Experts of a small language model.
Size: 19 layers, width 256, vocabulary 32768, 49.7M parameters.
Experts: 64 experts in each of 18 layers, 32 SwiGLU neurons an expert.
Below are experts of layer 12 (counted from 0) of a mixture-of-experts language model. Rows are named router (the router's row for the expert), gate (a neuron's input weights, with its number), up (a neuron's input weights, with its number), down (a neuron's output weights, with its number) and show model dimensions 0-255. Each number is 500 + 40 x the weight over its row's rms, rounded and kept within 0 to 999. Numbers have three digits each.
After each expert's rows: "raises" lists some tokens whose logits its average output raises strongly, later layers aside; "mostly gets" lists some tokens that are sent to it at least half of the time. This comes from a sample of Wikipedia text that the model never trained on.

# expert 63
router:502476539468512534421545485428497484505547523557497490465529510504524544492500447531486519520478490476523525520523517467475480539492503587450484488519582486445512530559546469497570538592413568511450529451554470484461478434472575573459476556461443450519451523520435542554467461465439464569496475469480443558452536510531449538540534506436478473546447417464482525486512525557515522448504485518555487480444529526503485497436457508493576520521495471488534563551507502491468511463517490566459561480488474461536476501619443575465466439536472547552502528498552489416497585561493553500467486410475440473467434500488468453470483542527477466544478572514493493462520469503477483539467490499557458546516494580486465466507473565479438492488454424528456486537534501461492438548483477
gate1:509535491543555472488570545451475487499490568446542464526507526504542420531490472538503472431552451524549451517489532443500486542482499496378439494522436479490520509529529442466496457476593535496473577432421513462453483529404486491492553459543482543470493485510415460552490566516541492483528452453423532532425504528503497525505513527522535497495509524516500555447472483547491479504554455468462487542414477468486470464424568452505535476521495528453490514504583535559561532486491512507520455550446570457538478577496456545552464592509461558538444425536498467508485548503593513524528488511489503525527507576487476482559488508517501527440474556504408461512532451545455461472491514447494529513564488522523513478501567494528478524482499527585533544446465506502507457505474593
up1:508541502471487419471507473477464607534529532518532494485475489567571516481562477552416493466549485500512461514461491498530516484485529475458496584532468507511521448546479457496507444485548514503416537469479494502595450511500494506528502542480482510514523521548484495536499466535523532556438496534476515541511418456474452474534486538540509522452414504570468530484463442489500511557504503527432521468406487514528511493524495466518555378508497504465424518420517507502525439406455518513501472465585458524482502562524494486515472510482523523513447393600482460534505498484562458503473511533564476438459516528428495459504525429479489544511473500551484426480493476551514402425531515525521430512579539473596537517446522514500444516503576468483463523425521521528488463487584488
down1:532478459534475493495415500552518560440516556537505532532458456486493503445440482587507473494531588542535438496455521527526519531511450516519530565542580496414533433503505529548489480578478458439572485485487517506516550519504473539492487498492454598505515492541486462506507530529530541451462551609434578483511476532508495529504520575447496524500581564509527499539561483564537460560501459403530524470497506470521494586447490471492547468486458524471473514484536551500562584524501496531459526549496579505481504523485542475514507531511497471547512566481518506554484438570405432472545593505451532565491541533500582536482434513530486497548417546521473473497479502497451502481534509473410516549518530547529541543519543587493471508494517490562455509478458504498521458519517501
raises: "s", ".", ",", " |"
mostly gets: " Team", " Championship", " game", " tournament", " Road", " League"

# expert 26
router:531512496515519521532543594552473500523456456504446465475450524586418504473477557548484533491446440511454540449465556516462571446502466492427473420518501604547457473555496564461408513544490539445527548570496459510448516485517463529460516530475533460490519503533506556565524467524459514444545443532536449489544475402530549408541442516518452551507440468507488503520486554456496474526504506481536538460493491539554470541510504423447558504495516494500519501429526518507412429530547589521499490516560442511508506551519571429523435507486553503495518526492512487511491455465428565532578494527449445558568424496504494537485537504510550552521540496483511517481478474568530462497538526472495479465488480478490511492569503528493535536507566479509503458538478473452443558475498428
gate2:474452525476521501449480476495437409454505539511508477427486570473503500629508506528463433481478515518578428509496539511498557454519605493491577548512569524495475473478574555570501500472436489510446509570559518516461483495496436528448523613488467421499444528500486561465479517524536497507452544465532496457447530506413514497506555489483399480499512505496523465470460557495476550523535480478479449429571526454402496559494552485542535500552472514465558509456515496490461481468565517538524554557479460562451510530538510489469532482482497580495520486445498492522496480502495485551555511469493545517479460415525504563416484520532504524589510540490516555504495486523410497493491437445558493482494490498523481528544587521429547499500485574523528502513520526526513488516438505
up2:492565432547470475468537464533505536516541503491454515533528528444587513466498519474462461457466481505546504513572399525527496514476566503461474516538506471460427502490590439520589506475539493508581475506464469537533441438515482501511439450423509450438513439489520505515508507481440555561512493528511514605531542493504500385446471540452556490521437427459577448424478555508467459534465532567374501491533453470501561548448535508442478500522496504468508489464480544505537470569539522522517458530542462544468463505479555527447511559402472544509491518468470518486497508534460473510407450504477485498500442535498495485427486490421513455580525496482527456466540532511461495488431514528542527481538532509462538544500495482512559523510519548511467494469477534468457544503429510
down2:436494546522439476503499483464436414491485559522405483514505451500521556508568518521492490557450492494505465444508546492478498556507495466519530512472496544522455506491514513553417476481508496496500484504539444475477503553530579508470480611518536480522544521506508489486589551505443509438483480474527546551528457490447535536573513410540458450477420470529479447507526512437511437480454600515550561479400479552554544495502475516427445487454460446505476539521449464499523509472424518467476535506454587447518498457545545519537481460524458485507513508426480459471557516442430526572430571515534471513521535527467521440448510504432466479536460570454479449598496584499497440524520504524505465541488541480516535485469476540503470524510483474501444494474544422488470457534451465
raises: ",", "\n", " Her", "R", "B", "S"
mostly gets: "°W", " | FW", " | DF", "ensis", " | MF", "| Total votes"

# expert 46
router:450481545525502536500499561491518604579487476457455520472517565583469439505527455441484403517543488472537584510494540505574507469571444495447489469535492472533451447503465449514541461508521530482516508517556500517448511526593520596468484511463567481544520474472525467453528441492551483535532508463539463526489495518532573483452541494533484546477545480494502464491497556489383444565536517475537619471506526537504537548541557559512509554457472552493545505584430499486520435455569544559482556540502497451574528414417445517510504500425472480433493510539449561502417502554482529512488500469541514543482526531488511498483483560451501544470522515447508501517490481554503490508445438516501500423506522491545442476456506494512478468513462460457510501513509512519474492486448432
gate3:560494522544500443485480422487581464495534479477545430512469494536494523581556432468524491489536498531495566485481474432474440533519408429480570507561517516539463547461453535486567433513509489510500427475412500473481546491544435546493455511560509576493426438528449511476516485503454481461519509527528530475495493499500540517500541462471538493388527458528538552452445470519515528487521521521522524467513467478519482489475487451446513573580499551529511451427413453502512546514507435497473474530439437499506494533476579478514509453518489554472494491468478487421541525489506551511504422560455494502547447519459464479517488552470452515464519577430488544522459527422567542525519487460467578465470484572552424568550453457483522470518546501475526498521560480491535550537442486
up3:529483491472493472527495436470452490433512555447565505524480472540513481545491462455477567501576491567489543487478467441468468558486481455554473512516482544498534578439499570478514593517532489493447503502468465500568473495549556536484488479529469544517433469562456517503439498579562541480558508476416470444501503465484519494555515532439532476498536465449513559550451550536529523531484483492474523532517519473495520465547508503416481521491465553557492513399479428470461491493516449497438459523498415462533516479480580530448549456519485544501519487504495456433556455506455497543496423539466488490554501504472464499479475442496429577505519589423505523501517463554542558538471507470456491419448476470471511565460502506530453448525510455505550498523576432522605523575435504
down3:508430524555492525569491427485479449464494524441514529536538496471428520584471540501515533478504270467509484522509450481421548482513639412546544479498527362478489498523521499468498479576486525533525484561557429566481564527560480460488527462488508494511563468463491491552505505484542518521456488481535497473567500493459490507515534538465492472515429501500501474491551548472475470496513489523488446549429529451517454479494572547527508464526527504490479481523515453546521463479501511505470517503459518541479526503502503458517465522572507540499464488519468472532555488443499483536486555453500522444496515414520466481518542449491492517562521450517540454566470444463584524475492471534486425489501534559451570495504436534517481465548467504483525520463459453461525499495525524
raises: ",", " (", " (I"
mostly gets: "| Total votes", " After", " did", " said", " did not", " after"

# expert 19
router:552561485564453516546534523431551582473546569378443420514458560525507522494483519507535399570497617505512508516477456504481463461529517450547545428487483572461511512472535525471615516482500461464494541495582564513489467503486482556420468521521564446509515484537534471503507516507460547534497469440517519548568530526573460532494580423500496509506540482536530467468525450541502506482504440484512389547521463530459476499555473490505459525545476444469516460509516573501570515513474455537476522510508426467462501517506502494466537484525488532483564473508435519538501563555486450474458470486567499517463479523513520491444466578420549517514564478540538457474520463489487446470507455471528482423476527476503514461520514478456543500527480541543508467439411487473488453508503487
gate2:511470429481513490483475496506532532464465453514510559471510537469523430443487479483535494461512508489548515525502531443553463476481533496494454505502447443507510443491496459465551559542446489553473436509503485452481510541502443465480479619442546544446541499465519436482522498395455497488501480447541536414541482508519470485572520456483507450587543513499482512426542402464476515479516506518560464497502510500513501521532500418490477465558520528501463471478457458544559598531558478568505495485506519557483566545428458496474476551464536458512471560494519520530508548443545421458510533522506457586529448585510516498498518461570547499457538490518526595538551429479504475527537502481520536453528560558491508458519450477478479560415520526478398457483482456451542468468536420
up2:518495468480514479460457536446468494479477467511513485480528501469488503456491486472521464542509523513585398509473529446514508420492512435585458444480445463549454450496474469519538449468492439493476488516503543580492505469538473476459585501457508547439473481446492481462568467467466527487487557452491554531492507444517478483464534528541535482523547548550489463490460461508424492451504497445528473502541500464451508523531504444490523473432503484491532389492520530470566493473534486542497517501515606553482585531441460537578484521458470444528469473447544543439537483427545465444519571529403487613510374477506520495510516579524534473503585472495443474478471487510572491527480513470483499488525487528625562547513524541500506532561492528498507541538501538511540523516494430
down2:494575492471466490515553513506596550547541519480479554522468508491559468495505447438460496536495340459460592588503476536529511500497515454478521506462544416482483498521514459534534448592477471546469529505561479521563538464522519535511500532535481526522496538462467480499476499454524517506516546515508548505496505556591512551515490553498551531447489485492508488538510493489415487496546622518483505490525489559487471462447409538511521470539455486548447462486559450557504467425513558457478451485488537453495489483495469508474521451504543577501470462477533493549493492473439524569557488525573513483532459513449403418477501569495488496462530512554500474503575556468516564537446472495471383516528484524467479498481423556514490547477505445502467472481549472502506421528539495
raises: "erm", "er", "ard", "al", "ig"
mostly gets: "- Coordinates: ", "- • Total: ", "- Born:", "- Born: ", " fund", "- Kingdom: Animalia"

# expert 32
router:511450516501502477497484451507451536472552479551514543457443475469558554498497518555478516441451467432481583451512485513546539460542412534443526596524479437469551479432494572446438554533506457523567515525494507471522505557575552517540511571562479550486516535477500541519490528438493470499508517521439491463552439565521519500532537534495479464548493461536555495475469556465573473578443498518557458540469480543476513501439501501475558434475442470585491529483515563441528463468518491466509456565486570521614485568479563515512581493515536528540473526437530524562536486458503495512540490536453551512486537530487473515506501531534473456457538439514421529494471524530499538507504485542517544561534457448454576576496527482489462450489508416494477523501526509526435426456514474
gate2:457489498460517518555574488483445446429530411485427510517507551514473455520503501455516502525502491549447522551472526430435505497464509544524482508522463529413470552473512512475495558418511465506546503524497586476573465480507481502441507519519454529418484476443486525524448458454561599507487477567484508500525476513469508508494537464499500559494505515569494523499462563498568481542529534448469487464407495492469480552492501454409420499483581538502469553440537503536539584482547435526516517531464501515440467450466521496489532490448479459571533511501470463464524484525456490463526498507505485453476608486457437482491490405523460465559478540522539454649506450482462536493512495546480480448530471487462551482482515522471481479521481471520542485380567461493492510457467559
up2:561521471468464486469462482471526582542505552548486476464466484560578532476477550564479542472400488526550512500506478567527468532498504464496552490465506487525551524573461483481439412507502555479462486475440456509416489491501478490526536483491484469562548507523529485474522516545522502539566507487498498484529512457554459525501448537492598507487489468538529526489490399435498524476475464417530559465521479509522644406511549473508513493506392502486505460560405503489440458513460548525451484517535477495519443546484510558471515508503534558425484446501491488552423500534565528482422560508513475519519478577465555473500570508469517502466502454454462537445479532529501507526432486464535512509431601559539478552464506550499487498491495474492486486564450543461483412509501480
down2:459557524562566541480515484529519506392487530487491433564489473454499562531510424497499440494511630481437515491505530512500507487456405486480482532465457533522499507477420497483539593527524485475561553562511507529486507511479510542499478535500545491544504522490511500523553527505471408506456495560460477543464477513453536431499521545519479485517503472491477550428481499495487499564562549474524516465474570514422452469524424493510522484501426467539550468508519514490489525447467408380473502484484539523526501497478522528459444447541505431579485574518524509553568491435468526467523509489508555569505529506436506479497475518469544541511493491546488486547557498496509531456598489561468452510588456432487476458477544540536454495472506472488574477444557462508523513601545559
raises: " (", " ", "es", " the"
mostly gets: " called", " named", " became the", " known as", "\")", " served as"

# expert 39
router:478507486533470482447531472426526488536568573553504492464546493484488541535566468496483454510485557443512494582532476568503524493485449527474514490550529469493536529517497527525534503515519563464421554510514516487457545479476520524408464431437454430568533438450484530567497463408484458517523484457470523531506561485570495513548484515471461546579516508492530555529569486541487460514561534459555551484487505592465469448498416470494579544446472491502431501479505549478496537432484430580453518477495533507497522541484459503480483523574494525499481548550510455486474521541480559508485529405493488454533535513476443425491463555466505460532531526484539434552595469552458495503511437530461546496566512507474480425479474559506442467437459468501463486495501531401534490451561507
gate2:464523456468475530484483510523516541445490512551503519582444485478458514456587523469497426453516518534526546516602413450513481492533544525449488512515540483584497471416512509428481571500554479477490492466577559522539467441450556412384504538491541387549539457474467419501512462517468527489554530512477414524526505559513536532515501518485451460491497502535488523475486585445439437538493490429504470479549436487435519483522493523476500509554450516455491479460483473515535517471477477596494519510496545429517511440441454489495538511446452537492516477518506447497516458452420514501511486466512495530483533409461463541471464553501552421502586496481435431441484520533465516513490532554500501561484462485497482490466473542554476500468493539448502485491487443502537416542503520
up2:490499464484491531511446486509536536492515485596479510583481529535474472482563493468453475464539526494528493517568494512574501476452556624495484495488536483516498482471493473458541538487502449483477459466528497515492525416447517412395488493425539413533552490451495439459508474527498501513499530528482543518530523501487549523522553524454460479522484505518503515493513539463459461578525502425457448462503425501459530467502491480453495537502420575511456495402482489514492522513439470545491440514426548521461525442503441458501461565433421462494532466522514505475515438467498416468517542464477535558478474493482512530415495515442572411526537505499514411461503482542469575519504533516531504519457498507498465498466363558526535554491478515491459436478470520471549386535507493
down2:529466543452461502505435514531484495555476513578520539524585501555491477552496492374439529530493462511488503479469522411463475483505509407503457575454505365509482528462447446490479401437502475518481447570544493453518538446431513490544487496516501554429459502558547557529506526502561519429476503491516491509488499460443525531556466522455545469510470515431496482484502495533489507465497430546526552447522621529518524510460476519483507506495493529535490500503507497502531517452489567472518481478507431508474545531529521486516546556477519518497558535502467494441504494515503449520515500526527496468524442597526522473519537518503422506508499456570567580533520487514530465516505503487506607558489480490490563456586455486447492513459548613447535514450525527538462525491470412
raises: ",", " and", " for"
mostly gets: " season", " year", " final", " announced", " tournament", " election"

# expert 60
router:444460476511504521449481509547528534557498520462495471473535573577543519479516560474467473549432614513581567440564440514488560477482524444500469534511480552488479441535491510555506488470483537461419496435450519584542546575522499509513461495518546544519538463555481509551512461499454509531446521434453458501531451497477441498467481461537468529508454478504442472515457439504400488484449496477538526498469480532495507486526562537549499541599521400521472554587576473517464481538506536474525496481464469502509436504512511513519571493426469591532544503502523449467484549559538504435494561538523452594542483469536584480555511460478474465539471518510507466447488454512489466471547493484484511550434555506555498469465548506534486428458479558510536478511507475450550511488532451
gate9:481495493476570503443532488556525533530396546476438500501487540472457508534506412489501460510502504474450501504553513476542531488571384417529530455571565541494499495455496494484518500473441552513525480522559519559457496522507538511480476470451509499440450502472542411530483499512503519487507464481517506502497524461498606498420495439506454496494501530480490494532580435513531476507539425373562527468483427522519470539554554545553514526524548439522531523522515468513439587490460486455477569599494471495456515439494449470562522510488491505528537474463479493537526474526461462521567498478539457547567535505524513545551624475464525495526482513445525506525455440511481533534540452476493475523510433498479511495418491542558509397557519534486535473529543510455543462528565495
up9:503445529558439568447505492595514481508554461473482542489503596445479502533501476514475527463458520414559500466542504491476510578510424507484511532535582570493430489560452432471542443621429540500536480527486483526472542565502443515494506518399453442468409483474530570504468527498470466486531454451508507482501525448499537519448510456547457460492455483539501503555478495490512509460525473532534478467500490470485542567487545458410430550514521497486543539458521450520459480442459545448424486492480522479526482437550501509465483502495493551549534534489474462518496608519530467577517497522537511492540542540497522538433537529436456491489508494489550445506498425530464596500456528457442493478472532506483451491430515491569498457610474508485520494459494508493472471533479447
down9:498461481470484494457498551447539449437506565504493474554513491453533482534474627477428550530506499493466523509533490485480477487526520563465526546449521433483511495552515440500465488461521472480465496452482489499492515489520442459552489458488480538576568495482396429497548516582531480442545504508393514515493431458511538504488498504430502458565508434526488523521512549504501507521484487548546539495580513492434450523526513453530444468523439503529499591471455524515552532467472530522563551515502568511479510516500529494567501537450509520510436504524531460493455420506580455423482440398477553505494542467500515625515547500485521485477510434527565517577548513457581517494484532530492475546444457505498489510465503444526517503564401494476582507477495558455489438483543503
raises: "ism.", "als.", "les.", "ors.", " County."
mostly gets: " / (", "==See also==", "andidate | Votes |", "- List of", "|---|---|---|---|---|", " (aged "

# expert 55
router:578511457488454402450506517514393471408492531482469516553478456482479521510493520515533564497439498498446533407468488418527526466505450411501498400482465539546569464480565550532517506525436481555533515534452546398466459547513447484462523531502478450430485503477501413499523462565481469430532515514525493488514457507458508513538558445496547471528487454471509430539504461459510526478462486522507457559514506532517506492535508467502485466517491505415504461512495491481467535478502502498498517436484542470438526475538528524515448466501538464454511449501489538534419439457497571518548450512512484543538500509485486517556434460484542427533466495487475489414566417547405508518555445536485435508468474574486481470505438515503504565547507465514418542519550467524453463482459557
gate2:489455435482473482506484504499552543538569533455463506544436544497404412495497546478470479539519526535527429507598419497462462427541442486506497469533527574504531432522539492551491509501451520525469540435420456518480564563538517552492478480508489492492532477487437441561499509533455557486513496532556568477453521513433500420496497547489471457524548505512500503504519529491584543466522460584627495524493446456502451462526503496524506506459563475578478534552561546450474513492437469478542453452484424425567529519522435508492527583548468458444454517524459511459504434514460495523556519473499534451490510481482534509518393473437445450521487507502471539491521522478491539519494415481483483516523528539518508396466466449526471546552528524527477476505551499501487504523491482
up2:516443537489520524501598466527518554503496541512513485531497496550462485510558559532440403535483419482452425519550453489489542487515503478618552521490512548500487521500459479527503463484480424530578498470461425527544555489546535533551466410536454460474527485454461460523516455546535572466529457511564499480503526461425542498529533524485490480524546516562491469500510474499511545490444523579573481521532510503527526431409561507445481511442532511455473537538472512467554515495569484409552479515476525527525563468517498448464491598478517488436523487547450421478520456501460458521503560489458525545480508530482574506488441546416451513521480532515493437487469539454490547511409480438514537504478546476509545482502416544560465459551488547490518481497447447434498529478508536
down2:469525495456554567525490515482391444505459480514507488446510513564544487455472492477577499464508465513584477407530480522593491474455489464476587531499478504476534585538518514440500514494533519560515470551447437441487515459560515466484430461527512521566472425502513455405525534541443488509520496521432467552503523450518497521548535471493475535416527518437468442532498509583522498470492429516572514473517462519506436468510518486478555516510474531431426537519534525454480529563499449469451498452487498501580475494482518583514474487600480426470457527428476462515467528505503503489527520485505523511539516528417455522460510485473512548495453519524469496506580459503480541505477535480459487472438498520439472451505562455520562526523518496527478581516560585559518411569492504
raises: "anc", "D-", "BA", "TC", "X", "N)"
mostly gets: " C", "V", "′", "U", "O", "W"

# expert 49
router:483475455523535554508463452502470550468496476463493591510546509508518499469504478539504486446453537568474508521508492450520440536482494542505454524483546493481405528545452473473471532500515539532531522461492459428550458426508521510502532486493535500484496555525530505419549520520573510482467455518528561461520542495445558479498502515465519505509551530425486531481548548519559505471451464505436501476533481481518512505444547569475443492515525526518522455512483471554550443579460410520499455515447517536531448477596419538411561536483497546461513562471503518540448548499501455532480529537520414465492489482534442505520432483555491551453541425504528438511528465526530537577446481546594482472430507567454496531446548563496456463534470400482438444435506437516540547522574515
gate4:520432527518469537500498456422504438490444517446466548523600511522598482457536445508527524463437502500537505551467501515515509480521522571483512476477508464535440522455496573442507495473527511512529590549510524509511498520510512538506468485516495401553482442463561497470503529546554516465504469531509470434435591468387529532491511570494392540509488531474512494514416434432450446555521429561426479505583517530530503521508467489479514449486535515474493562584577534471474525529523450534422455457463478489512495503505491495496566553531499421472499525531533507447575515504526418425536434452515501495500559487499513482506501504466497526453515424523461519501503472500510561471508499487501534545459501529486466510430506588473519466424513476549427490542522531525550525486445481
up4:473499519591459441529468611495551479491480512473444567549481475555508478454562536526512429529448549473524462466526529584432470606496542517449493498553439530478477436477506502423447483499494478425515638470540541537492459508490525560504496504434478467527492506516448482409502427468567477515516488447420528518479549442474502498497557470520445505575562511506561533485453510497479460494482473548457628573505501453502503507513543607524481527438434491498496526504500410444478508489541517484471395528519507501539500441485559543522521511474451485527460515546446595505490488475494499502454524471503535481516542462505495546523438493516512555529502453450507545471498516512462508490536526520508456505458535512414524479463505502524491469522478548519491477503547507469548511481466554
down4:522472487499523516488478425468465535492480516489471409527551540562534534455526517510503424565460500426486449519540598498479582539474461490529488571572478578526498462485431539517536538529511510460463430474530435488535513447438511562496483514484495486524500555477512533546534481456563511553527492539450515493533507543426455509523514524548474544526526533527474515555588436449497494508444554510464513514467477491467456489488498515473524519485464468510548509500474534445495523481576534509376452454519520501520450407554566499468536465474514503491558489477584554490472511464479519535540531487473496537487489522487500494423526470429485624534552458513487503500508471464510579536537425518477511564476545502541496519599454513441532550511509522556558485522521443499496445400574544
raises: "ol", "ches", "ch", "v"
mostly gets: " police", " % |", " medical", " exp", " J.", " legal"

# expert 33
router:486519531522492591586522436456431495464506514541511547474508476499533487518496599466482515458554487500425500458479449518556467445495493588480503496465483475478489493498481504503478501441436501481568529549489408511560543576491493516455500479486517485464534442556530532508536440478479449555529574500484451484528475499558535551554490459522582501503500505485551458493533495448516480542462475481519467514496532542491479481415452482445595454520464472519404476450530495542452491576555533483486498420554585557528540541531561468537491516427545438453491545496520474472582452528473531472500472457488523542513497596526510528443510520442573517532517541470566526477461464524484512472454453511493398465528492474470548513515503526543525523448447486499495445567579431542498420499502502
gate2:515503515536521528470507498533493515529457426527456455564557414509448441471480563485507520500541531459485560419466504442481515519510531506526496475512398545533545506542486573528462517458557525507522486523435558572514531530516497535529476528575571548447437453568489527566483446528467496478550541502465523480498473494447620454527427435556474519448503504547498492501477556480491554510472465524588522523562513488498476516475484453474510473486571532604476482451540487461517470486557486447582453511466464502459492507502496507536491444423556543478554422567519458442527476496487526508452574445467491507584464470542518471495539519448492632488487475517531477478476494512541498511456500497587505524476495464508479528448483496541485483447451502496483511438596496490432470556501512
up2:483462549543491438543455536495536490449512497440487516489481561523478515531513491446553495521494498487458487533551446499501534544479468507532476548467610488503537489521508435533527494517462588515484504489496506462487563505486549454526537426464428492541463514525459518467551535506533493572493472452469506432558541411497489528472510540498498433495530482474517534505617531554536487442567478485489465529421467406518512441482450545522445550431496539556547487566486473531508500528463446459450457564526497427512533475513498536445487547576479473509488534493491448491524526479457430510524565560438496495511478478502493417560459488510500486476530422488481487541501448524449510568563511491419495424545511613450456514505478459479517522466540537518500545497461539530608599536490544
down2:471481406506486442427533474524502498461519498569461465566541499491535517576496530549520452459463407468446520532502572477474508424522525460467508371461431540497484539543479506505500542502509430504453527522527447524612517558467450569498452565539556523393424467479516539484499536501556488508510542530512479519524490505466508548490495525463542496505421453495531494503435534513570469495527478489474505465621497493521487531451492494504503493561514458484572496478556475512496473570542425505484523453522495495511432509548528433520439484485554536528473495511555533540486484473500419510462574450536478498484527516485490532491495476548553550535545507457497466520495531480561514535463506563580483534434437461467494439497488578477448462458521428490418529536447478483448511487511535
raises: ") –", ");", "); ", "), ", ") ", ") |  |"
mostly gets: "\" (", " (born ", " / (", " (I", " (A", " (C"

# expert 5
router:483467454506435393466515529526466532502545552479513454603423474470499517486503535437476547533497416494403528409443516501493560495541526501482469431494530546536511420534458528517462481464435511511522487492525555467460478506543480504541502451418556460537505473486524515500485488550488442429527483478487551491504533454536508459527511502495495446523498442445500457502552497449505479548474471500546496521525556495542526443527571436527485492444532539474561542578522405428456535490535527472477516446511553432474515476537508550487490520471506439454454530553548529532524491524464522496472430565471487533533504436455539578497493491513506487531457579428548448491531472579446528474504440496589358521520508492466538527515452478451503512523531510533472500561467483534437497507512535
gate2:488456463577494466528512387485502429504505504486532548473503528582473516587504451509495499427463477429512518513488435526442526496583497458528471503465533480482418496499472473422550450499407515509519536511517521529484526496476510470509470437441567474512520521475489500505488561495530480437510508487551541422510560479467500513445472507443466443495524467464602526412525514482471490491483447601548454447452435465467510457565534465542452493497510522462417545469478500463518542484472554517532498499467524537522455500513488508561491501517483555486464406504552471511596560534518543532490487537497485551462438489509599436462599466462454459535512438475531529551493458491533556531506515478576457501461477441517498430460504495496508519547515531524565521482500550481399485460531495
up2:487555511468469492472487477516545475478464519468462512536469412499503494511447510457555484489486536536520549443507574489449449526574493460472493494529557542503525487483504480505513485534524486529506448463438584512502443570498437523508468463525450515488465456437571496518487454469540465516468477431486535450580555477485486548565479541472489498421518479521519489427546516560515502557502488524486497574543463523475499461497444505493435485570441561502497480498510520541474541433456479494568464470514477395552430448395492499481470482506563503520503511571484505500459507460449495527505518482565493447568521573496436546542562494425500483482467505460521513558512599525501500467470485434410531506520458557523510543506477521450478597426382460483552513438510445566559488504475492
down2:442456382536490569487455489491506523488436504441493433517501383475475462492417508464484503539550501496462498517496475463497552472462492492484487423476521499528569476455544414494513597531483528521485401518486469523474459535523511590482457483491513451505437571507477457485533522516536503441526533527426565495483539426491451505544451431480502529501470444472507507551522507566470498488499536482512539453465461559400529504505498578443494495486507458537450490415503475508498504520559483430451525506564463487464582456533545523459532536439480525483511510474461482527563561501535456518467488587494462481452512484460482479462502548489483462451539485541499576504500503549568495561442452497530488524506509473480474510507564519442406482558457499433537491448546524582511505555552498
raises: "um", "ion", " S"
mostly gets: "′", " K", " H", " J", " W", " L"

# expert 14
router:524581497490438537432512476498589496477488476565471505517541497509567510442537542506454464492551511531507469535476569521462464405490505441496527496562472489509442507557541509505499530590540437463507452499546465601488491453548564479443493515483442516499512494510488478456493443488489445493511530525504409552563453460519474471519431513502510504453511504558514488569457508488479412477579563467487428482586473495441503518487515502523550453589490446468511460462510516487427452496483480564499481465514504537382483482454526451498529520487571545471538521483483523473484431477499443513495553524533522472483442482455555500429498482517476591494580537526506498497451466455543544534514553486526519446455469450577482528493481494506468492469487513556461469424410492528444430541444471
gate2:545510538442438586424587520524518569503498479487503516461527472526507480442549515409474530487508464549470458483445535482513495489473522504543471496535464470507514537483552452431535413514510514469454469511503524535506452450499569456466480478546544529446493494500502464449550502490483399546499452518429471483489462453595550529511483506576458549493468581554582491492490441499495482504474518587400504525467403524440479481472494498425511468510471431502468496478483491410467463513485509484476485473512489548443457415459465519421489538433525521514472489523514543558505481426548541444501496457558465512530579524512486436510536518506497500463502487438516450480471516483464557533521477498500509542523547533445511545477545506555384447500536482534501554470504527409550536471550540
up2:555506512478477510464574524520471515494523556506467587630516546494468464474520563439452436479522546482456462474536440461500478505516449538482521553505429504481505469567567479543425456473532510507508550530521504476492501508532487481463424470549542444466550448547585520546410432469515547476457519515487510593508531497460475443477523514563515575470434432490475476499442475467500473486500536530455539519531505530508422488578534461471471471518478532517511505500475438471476556556438570539502490521501503509504538519545475525581492509446523515455530425495515496479521480534495513560609520593501501490461503467433507533481465455467486557490576552510511521597475509515425474464528449502486470514470562539512482549521492536504463429479494506534492549477495447573535492416437543
down2:449452480505573535511453524539546521551519492506456444554515517501495466586509499594520521428476495505493486515489489478495491502498479517472541535500557550527505456484480487506523478550559520446460526533488526453422461461468500554547543554480588542488517509538472482510566563485497550545449500516535510543547506566527524492523431491495503444540464529481515517468470534493494585459525516469531459519475460531542485502509457497525449484400559502426520375472541579557560477495489450530492516535458526531444475564508445539470474462537477435470546495497497538499499496526522556516463583506454550493435521464525559574500505531432471532477518523536446493488533536448556475494570486473577473521551491485514488446538501525467505557625506449558568490516487573434569561406487454
raises: ",", " C", " ", " B", " de"
mostly gets: " method", "- Kingdom: Animalia", " human", " is not", " grow", " hair"